Experts of a small language model.
Size: 10 layers, width 192, vocabulary 32768, 34.9M parameters.
Experts: 40 experts in each of 9 layers, 96 SwiGLU neurons an expert, 4 picks a token, a shared expert of 128 neurons.
Training: a variant of Muon for the experts, 469M tokens, 3577 steps.
Below are experts of layer 2 (counted from 0) of a mixture-of-experts language model. Rows are named router (the router's row for the expert), gate (a neuron's input weights, with its number), up (a neuron's input weights, with its number) and show model dimensions 128-159. Each number is 500 + 40 x the weight over its row's rms, rounded and kept within 0 to 999. Numbers have three digits each.
After each expert's rows: "comes after" lists some tokens at least twice as common just before its tokens as in all text; "mostly gets" lists some tokens that are sent to it at least half of the time. This comes from a sample of Wikipedia text that the model never trained on. Tokens count by the router's weight.

# expert 16
router:507512470543485526491461514546582538473447537486478562486516545459498539556503447475508512409482
gate3:524483502461483498562494518450543438453459508521507476413468496488524550521518492449496473498439
up3:491475531486460459475508504459527454553555501476517420571491502471519565497516496540462491464546
gate4:511477475498501484440456474502577510543464553484440482526498506524461503560533506476528638455550
up4:469550525491549532473543463412547520543523456502469482483492478508426585420494526446488558450482
gate5:484518533563543549508510532582540511492507505567533568442482577485504472478479467544440481463504
up5:542486507476463535506504447552538495486429516506546586596522461419498485508480433502480542473427
gate6:475527466497512542459418443467514564485466502485488498398515495480460480468466558502497499546521
up6:549555560441478528494509460537455435458513475517569591537512491457473517460535508551488465516437
gate7:463481529501529460513393491518517474520506440566415478532533438545530430503488447482492576448430
up7:427490465508476424492449457472470512453484465517525521481432458531504478555479487506424535486462
gate8:404498480463493505486518530509468572550480588514459478472497512457494482548463479498523451464482
up8:525463466479454522506491544579468556510452518485490509505486523503538447461462500450542472446575
gate9:482549485452479445534516519508552483522469559465459539393570491496435560530491453528584506586527
up9:484534494532521409525509479526531478511480500456459497432548413517522494604473436515566472572512
gate10:430528472457481570500493490470458566463398496529502520485532600513469511556475539499513522463523
up10:447439482508548489537555477442486436537542524510505438499477461496523514437528495488518510535474
gate11:524557439496503411556466511544547525490515428423466480538536497417465469487508489573515478580503
up11:438527444466543549488528559476428492497533534571434526523604506517480585450476495483458474534495
gate12:450529512532461458475493470454565539484484461456541574554404476535454571483589529523529481440456
up12:450560467504519525519477504485399482555489508525506488528473507471522470443469488451470491545546
gate13:495514486471467570467463480567513422449453484513489523493530566555517479498446504549519516522468
up13:472520519521518461527519441513454578483503496490535516500501478524530596492471439466509561464526
gate14:442528532454472498472514532499579540555481477549513563501528531505474590509559552485531492563457
up14:522459437461526512493485528480406506403483562478512476535529475485508489493485517469515487418494
gate15:517507491465490585453499489473532524480471605534529452521524521470502478571457509423475540514467
up15:575462494464511485520609495489539559533470554427402466482479511518512474501507519422466467550494
comes after: " in", " the", " on", " (", " On", " In"
mostly gets: " March", " May", " November", " January", " February", " August"

# expert 22
router:476481512474566455491489506518545514486500450466417483520522522470523615456508478585526554520430
gate3:508487505553419450490409488464562505504515530520464532539473514542476518427517512471456476513503
up3:473505485463553543474527503496529464498534514440484549517517557544496569433500528522464502419524
gate4:469538546499485435494485456466525558551517511457487500450547527480450512494533550481508463567465
up4:497502467491502521530460587484456490476535502458533443514542484555532497539543459525488474468546
gate5:504552499498524513508524524485500455429449498509521502557488522503563552416520562448471495547454
up5:496458550502449472517462535476423491579509437502440514468506543447571473550521552586492550455500
gate6:548463500542553476498542536458476534587588473480515488466537471523503413448459489513558501506489
up6:539465434519573470522527537504393486512547516467525470491545540567481453468400522484617488548519
gate7:509509525512516511509446535424499468504529447464485468556521502563470606517481427477499498481510
up7:543478482486509487509477523565513470408507497499406466566489446489534601527502496532551536534521
gate8:488474485470486416496505547545513428514541519457585492447561634484596475538513527490518505540468
up8:532474496513526421421540504449445498546607467443564520466509514513523482589508526469602458514438
gate9:471560644523430454477452560413480508487430471472523530562519480399474499550494524526560505474382
up9:534442443532499542512540413546536483528477516541437512417552511605458502449514474480443451505529
gate10:484455448544510535550540510490546478564434542500500451576484500477464534573545511526451522438541
up10:463482506502491532530484477475394539459547504554495474483500452605453472440498489513499415564561
gate11:538426565455553532512482538483468502582465522455495494535447436454439488449466547504465440558419
up11:466465516516575457525484522472465424520455583487518495516497544498500524450512558445489434550480
gate12:545496475438522475452498520500538515526582559558468512451518463511435425503512444488539483518491
up12:599502422545507547460519518453527537490544564533516471467538489433468473546507441500531460485506
gate13:479481540500523502486487463474540396523487507488497500505496506488529569491544504512513582447480
up13:495512503515457497506522498549551439444489544490518402517526463496429444537474503426547513504467
gate14:524478552521470465489467494448465535536568508473564478461463474487475471534521472518490516502478
up14:467531439485506571522577513538424451512529538515426505533469533488543459446562555410478441578509
gate15:451502504480505497541485534501542527487468509478458468479548520500525517564476540483510551553511
up15:522493440502550479537462496494573510493496467463502440549512555517493493511479516542460490538524
comes after: " to", " a", " was", " and", " the", " is"
mostly gets: " known", " used", " released", " well", " built", " born"

# expert 24
router:503508447499547505527556515530564448514458490592521574485451488486466510489549451494475465536518
gate3:454455525467512522572498383506458452444508502558546493505486551490459517468475537516437509489538
up3:542529467504455511469579511479441484558456482449520554539505474507459556560527574482523527487474
gate4:445594478485567570534502460498456531508508459458498588536409464541451487450506481468488407545510
up4:467447525510421434518509516471546459504478491495491437474594488447504470566438460458492598424495
gate5:516474449502565575482534486516485541539521495556547470439444475511548500500519449505442496413538
up5:422455487476586493533459466487492501562459503488508505529545500515458523490532556510499538571472
gate6:474556490578558533509479489533526483445462485511501474577548520621502448505532513613540555477511
up6:515505574485487516496542560483488503454556567553409499458495455507457447567532466471523489455551
gate7:529486462473564523486552547576495551447583482438548510464466521470466486507514501493528496487448
up7:497553478502535560476614488575402518472511472522535451485425535418484570481486524520479502483478
gate8:482533492497490509467580460445542492531397504567520506508482496546560439483589495482522426454540
up8:514455591519458535528464607574526551464582512418497449526527528537462522536429485484506607503508
gate9:532531491548499562440430586485515561485486523430529489472447494509531450447576420414499495413477
up9:470476464486449541529524499473461476452531502481493520548509494471509493474497471428483396505442
gate10:544576503552540538491489443492515438516499453477527536530510463525556500524520527376442514459540
up10:553510502540538504500516554521506526492488521410506511476512466494525505557509491433478469474536
gate11:557450503496553541437512442528529456542451462462481468469562519474560522495489459494488515492436
up11:507525508476518548474502569464458479526465454495465472511488474527502480491431494510560434499549
gate12:490544489486501462537477489387497604505489457527512562496464499499453541499533476508481550512510
up12:502459508514475555497521506517487444484515491519512437499579567485556481474416536470522523513435
gate13:549483527523503498509520541487546557525537480495379486531505466503516522472523535502473548545482
up13:457460534551483446468586511499485461458456558487556506463481510542470477522541467573415478519535
gate14:451504457540564560476460513543488513486460471451541478448530529489517488434605559525454479487455
up14:419562451592583511531470512590481467513521421437531448400532526447487500498550512529477447426501
gate15:554569495450526456535492501568426458481502552485476535514489543497519562444493442536508585457500
up15:486522532537503506555503536465494456441503559480475560487539482508468558494515409538513488524463
comes after: " |", " ", " (", "|", ";", "-"
mostly gets: " re", " Cup", " DF", " MF", " FW", " non"

# expert 31
router:564453540555555530515544427527572461501450429482524507527364462523486449458563501509490465481529
gate0:498440512548461456499493454458528526490504454550492451486439506504489482491536518462566490514512
up0:487491526527473495498488476512483502490504561550535489511410537452532509468567500434556504430565
gate1:476499441463479480545429464525550549499483501488538490499498514523566468496503476512485501463474
up1:495527568536474516449552538547483499542442493571517583499478449467519530547536484525539450511528
gate2:500499506502465470474487549526551518463594503480502423511468577487479478467570548491550495522470
up2:493484489474500498494532460428492435544492507504469515474452543486490510544589488453464467500476
gate3:547455538501474503403549498508532407532514530507487610486528511429479468440477540546479550536513
up3:480454528466547554507516425525472451426480556508479500586459465486482441465458504557433448452541
gate4:508526478519488561629473434534506500457479475499518523455461494602427435472529525550509484480509
up4:490465458477454573437468395522499471517493542551500509447543581538501472500574536456484488546473
gate5:484529503531436397502558514526461561539484518457518559528516447558533493537540521537559419566447
up5:513458550489543487505453481521497521470528506530521531556558570488451593512501576463485533545471
gate6:517467520482459525490478590470490527513402544441492536560514494569468479454466544559511556527456
up6:539531446532523593577452617505475495440490519495484603516533531556522459468489558529557509573550
gate7:500499554495463476530478493501544487399441438451562416513535482481516511613532515578563461494497
up7:461576486540519496524528528485472487482570517466495479491446503433437474505541510497501529460477
gate8:525504539455577450499506521441488526563522512493501475509448451505439536510474584501468496448473
up8:517480477446457538509514503559470456471569494496455499538503439482593510451469545443461520478420
gate9:497512511452514472487480512498441514535543455509471470583501511476513509497488518508562438564431
up9:565545485466501517548494509435449526527474492531568504501476536509543523479465488501568452537429
gate10:564434462478516557477553480518480477525503443537490521486520485538443459474487560555478554543514
up10:509478513543446487571526485441546474496475444445532549514509529503517492518587560480550442464533
gate11:476507445489491468557423556560456541468523513508595537541566507571487535495460493496465559518464
up11:463481492531552449557439535498465536500499446528495518479549528482474491548455511502505620487439
gate12:505557535528495508510503516492493469478495567423454487492454422462508492474485474562481433462467
up12:539517533457495575503444446504461519500564454505528417509461454472519586484432577427452463517504
comes after: " the", " of", " as", " with", " a", " for"
mostly gets: " a", "The", "'s", " The", " his", " its"

# expert 26
router:526474472533481508463565494499481442473437478497442565512457527532524502523540518436493542487444
gate0:496474464446439485462452478530538486501514514460502528477495568503502448541481548429468485508546
up0:527454487498491424522461449578521397574470387501475493405461465486558527495527487514495476477522
gate1:456504491491500581536521461517443509509491460525526515480476507538467498501550496464525466491422
up1:466496473497475534533511459493527474507452454529521493549517558516563490492522506543531539415553
gate2:495433582592472444508530431502438525538422526495461466512538452518526493504475544537425501488518
up2:464492516567561551538524497492525448548551538414457444459474490578435530538503609509521469498514
gate3:488462490510472487521522584453553494494501406521498512502483428541524501478482522456483426496497
up3:518557508485409467539481443524484465510557473501498541551499549533487562537495466540473573513503
gate4:505469462507524529524468570561473505454529458470513538522495517517525486448509550508525457545458
up4:501476502500498488429455459449497510527501506538481455475518482490527515511536437491540507479585
gate5:550480523535382492480569472469506470539540541411403485500478487496518437497530524462478463501523
up5:486562496517529559550432552549498616504508469568535537547503452446486603514557509526467547481504
gate6:519561549476446478494495534455462544496463525540498546517569479528424459490469498534469509466444
up6:499540469544571501466495604501459445496478502539546548482435477544459496468420446491544421510487
gate7:500524481522476504498503453516420497437452494548461502540453443448521555532440541519444502543499
up7:440470495454558502518514499495578481571584577457529476531474545527544546529495529439550556511530
gate8:515470526456574531459467497489518491494555459482481435467421445438527519415487471552495478564574
up8:447499568484528537553498523476492463473483490515450569523454470521524536492521485479483521548501
gate9:514512492547501491492580506480495500512473469503547449504487412491513470490483489540519472510462
up9:492512501499504521489515413473513484507441514435481435484460511491552482587490515526500404499595
gate10:460487514483556537425578496522503463510603512525538526472459577492537492536461490419494500452515
up10:420464506569498496539521519534494501540548515493533477468483455495483547521506450446474467496476
gate11:482499495563473517544561524560589426441530506556550446500477486473503575515577538556428506460570
up11:466521419456490553531516458582519475448466443462477482545481528544521503514527551514475495540470
gate12:490505451481574449515500543525509541535533458530548473511478480472562494484460481485483575553515
up12:451517582462598518502485517463483545583507501478453549411464457574470424484490577503509568525530
comes after: " of", " in", ",", " with", " to", " for"
mostly gets: " a", " that", " which", " the", " he", " it"

# expert 30
router:527454497532488525520488513472575524450518483476547508542546504507515522525530567470507451572456
gate3:482495525466469517453477468506538521526575444511516468557512417505523431509571480460514492486444
up3:584495510572542463558478495528541500535539410438450480485496469475477513504478527411582435452465
gate4:464573482502514437499493518506483464433489465495517533498418560525473554539492546463552512516554
up4:511467446526468498518519519537526481511491492540539475465556523439511571428502393483509580445526
gate5:420495439483566474527476508544500536519474493512536557542562539504529501464550579471527491524547
up5:435526535473535466556517429487540503503512524479542467489482513458477476501404555471524472505566
gate6:524452487532500537487539494493464545519510539461554503565571499489488550480534552567549447554476
up6:503504508495555566493488491476495540522500521468495472467533489453444525465523455506480530442544
gate7:534486452540555536445442493456520440513464438512605558480542479506435650488511444444538527477455
up7:561530548509530483495554508505517476605548494483577516515474452491545496540541537583494534450467
gate8:475494504521482509526512547499542505475519534458490495549505561585499434584531526517492468499564
up8:444447438555498465497497536495539512500488447511519479474526473461518493508460472546490458482588
gate9:435523513520515553553463402500580511495461565519537533479542512474464460470523434439440553504418
up9:575518480459445431457533512530413506510505508433504520428516461433460524516463542472523450523431
gate10:520501480426447474511513452473536520533539457530589470470459505534425511528560505529491545493488
up10:519476539396511471512523467466468461513544509538537517569493496474511581549487497535437530510467
gate11:570503506460480489428480480479475489548528496529555431525487481473476423441509481481566459485426
up11:441484489409489516511492469513490494520458449524518519472475498501510489505524516487450518564499
gate12:500571462435481456519467598508544551487539448488478503527494473495522563544569530499494496550443
up12:495561559453522502487504534513566538472447483433455443496489553501495501494486557543451520474487
gate13:500508514538426473478457498523487464423511447438429487514501447506452536532475479598499512539519
up13:523456492558495496479507491516505512506464499574456464442563450449489540435485421605506550492457
gate14:540516463494511459498514469485616479449581405505492506507459530457508510532503553494463487543449
up14:514471512571461547521538589463506489501496611490551519486537460525465484440487467443449519484549
gate15:590507505546407459536557505519489504540455435493580473513551514500529592507527438538507480473509
up15:534504486457449454457572491505518483573546456532581534520467441523456514506490503578511516472551
comes after: ",", " |", " the", " of", " in", " New"
mostly gets: " American", " United", " States", " USA", " US", " John"